From a checkpoint of a small mixture-of-experts model trained on Wikipedia: 32 experts in each of 11 layers.
Below are experts of layer 3 (counted from 0) of a mixture-of-experts language model. Rows are named router (the router's row for the expert) and show model dimensions 128-191. Each number is 128 + 32 x the weight over its row's rms, rounded and kept within 0 to 255.
After each expert's rows: a language model's description of what the expert responds to. This comes from a sample of Wikipedia text that the model never trained on.

# expert 18
router [ 74 103 152 133 181 138 116 116 145  91 171 171 129 135 102 148 123 204 159  98 115 139 115 198 125 116 148 113 123 115 155 128 103  76 170 127 164 158  74 119 183 132 111 148 126 117 129 153 192  77 147 178 104 169  71 126 100 144  28 121 106  77  77 111]
Description: Clause function words. Auxiliaries, pronouns and conjunctions opening or continuing a clause after a comma or subject, such as is, has, they, while, which.

# expert 13
router [ 90 126 125 124 147 155 137 126  95 200 113  69 134 113 121  79 120 156 132 155 166 146 173 115 158 142  97 114 144 103 142  98  35  75 156 130 116 140 148 100  74 172  78 129 146 145 121  71 174 124 123 132 124  90  78 117 164 128  88 133  94 120 116 128]
Description: Table column separators. Pipe separators between filled table cells in discographies, results and election tables, plus semicolons and biography verbs like married, designed, attended.

# expert 3
router [143 124 142 145 120 147  66 150 139 130 142 107 150 124 113 115 131  99 132 139 150 144 196 111 133 136 126 128 143 126 155  40  39  93 140  78 132 102 180  83 105 138  97 127 161 135 124  83 166 138 105 116  99  81 143 101 227 165  71 116  65 148  42 118]
Description: Institution and role nouns. Nouns or word endings naming institutions, offices and roles, such as school, teacher, Government, District, Commission, Association, plus endings like -ation, -ness.

# expert 20
router [112 123 109 113 120 165  97  86 116 152 131 117 143 125  95  94 111 115 139  86 151 156 188 108 114 130 108 141 118 125 169  74 136 108 112  95 169 144 222  95 143 172  84  84 128 148 115 163 171  98  72 117 120  48 115 101 163 142 166 113 101 138 137 140]
Description: Lowercase word-initial pieces. Short first pieces of words, mostly lowercase, like m in mucosal, bi, foc, dist, plus unit m and name initials.

# expert 1
router [ 79 118 129 123 105 115 188  19  50 129 140 110 132  86 143 167 147 107 169 140 163 181 170 135 160 122 129 109  90 170 101 168  72 101 127 115 154 136 126  89 138  98  83 151 161 152 127 126 130 151 109 204 169 160 161  91  98 135  38 126 105 141  74 154]
Description: Punctuation and separators. Commas, hyphens, table pipes, periods, semicolons and closing parentheses, including list-initial dashes and hyphens inside compounds like re-erected, one-to-one.

# expert 19
router [152 129 131 114  90 127 119 110  99 187 157 166 142  97  99 100 138 147 132 115 151 118 193 124 154 124 118 101 162 101 166  87  41  36 133  71 139 110 143  99 107 170 102 129 161 139  73  91 123 119 128  72 116 126 117 132 128 144 148 114  83 125 136 139]
Description: Prepositions and articles. Function words in prose and list entries, especially of, in, for, the, a, with, on, plus commas and year digits, e.g. Day of the Battle.

# expert 23
router [100 125 108  87 116 161 131 165 135 112 170 119 110 111 105 146 123 134 104 101 119 121 172  62 116  95 128 153 139 128 138 118 156 147 125  72 108 130 160  70 220 158  70  97 158 147 110 145 147 125 141 136 103  65 144 127  95 109 154  98 103 107 173 152]
Description: Name fragments. Given names and short letter pieces inside personal names, foreign words and place names, such as David, Kenneth, Ba, ak, Jaz(eera).

# expert 26
router [144 145  78  84 136 141 144  57 109 145 114  96 213 106 125 137 108 116 126  91 164 132 141  99 132 115 109 129 173  49 194  72 139 119 106 117 176  96 187 119 127 122 103 148  83 115 161  76 132 140 129 155  98 139 128  87  35 114 146 156  97  98 180 180]
Description: Default catch-all. Very broad mix of table pipes, articles, prepositions, punctuation and odd word pieces, such as the, in, a, |, ), from.

# expert 15
router [128 125 124  97 137 151  98 138 104 145 172 184 161 126  81 102 135 113 152  85 153 128 175  50 137 135  97 100 132 133 192 115 140  64 115  78 143 149 157  84 130 152  94 123 156 136  93  79 150  99 101 124 120 104 118 122 131 145 118 133  75 136 102 118]
Description: Predicate verbs and modifiers. Main verbs following a subject and adjectives or articles after the or a, such as helped, failed, appointed, first, more, not.

# expert 29
router [164 130 152 100 125 149 129  19 111 118 117 128 152 127 130 116 139  87 140 134 128 149 118 161 141 134 146  88 148 136 144 101  33  85 145 105  97 112 142 125 122   2 112  88 127 130 143 131 161 171  92  90 114  82  87 136 142  96  92 131 149 158 195 119]
Description: Line and sentence ends. Periods, closing parentheses, line breaks and row-ending pipes that end sentences, list items and table rows before new lines.

# expert 24
router [162  97 111  86 179 168 145  93 130 130 104 156 147 128 140 158  92 123  98 104 110 141 200  79 172 151 151 110  80 143 181 133 152  29 140  92 121  77 114 104 121 103 117 172 170 175  90  99 128 166 153 138 127  97 113 113  78 177  98 116  80  92 111 172]
Description: Line ends and places. Line and paragraph breaks after sentences or headings, table row ends, and place or nationality words like Finland, Alberta, Liverpool, Spanish, and He.

# expert 7
router [120 136 155 125 136 136 108  84 101 130  78 134 140  74  55 112 132  96 140 152 156 137 133 155 151 158 105 105 153 155 175  82 111 101 119  85 109 138 167  85 159  44 160 117 135 148 131  76 195 159  86 140 148 144 129 112  76 131  66 140 118 126 155 166]
Description: Headings and field labels. Infobox and list labels at line starts, such as Location, List, name, album, Date, plus line breaks and some mid-word pieces.

# expert 4
router [122 118 131 146 188 132 120  79 137  70 177 161 151 124 133 120 124 111 148 139 161 155 183 112 174  94 155 139  91 111 162 156 162  50 161 101 115 132  58  99 117 172 110 155 141 156 156 113 225 122 111 178 129 138 130 139 117 120  85 131 111  76 100 167]
Description: Common nouns after determiners. Everyday nouns after the, a, his or a number, often before of, like century, years, job, life, data.

# expert 31
router [138  64 159 161 206 191 159  96 143 132 134  93 129 140 116 124 124 194 104 120 134 190 116 120 137 144 153 134 106 120 171 124  58  42 142 146 170  97 108 102 120  88  56 123 137 111 107 111 216 120 107 190 114 152 109 103  79 126  96 132 145 122  77 140]
Description: Result and announcement nouns. Content nouns and verbs ending a phrase before a preposition, such as results, announced, signed, played, reference, hits, basis, plus closing punctuation.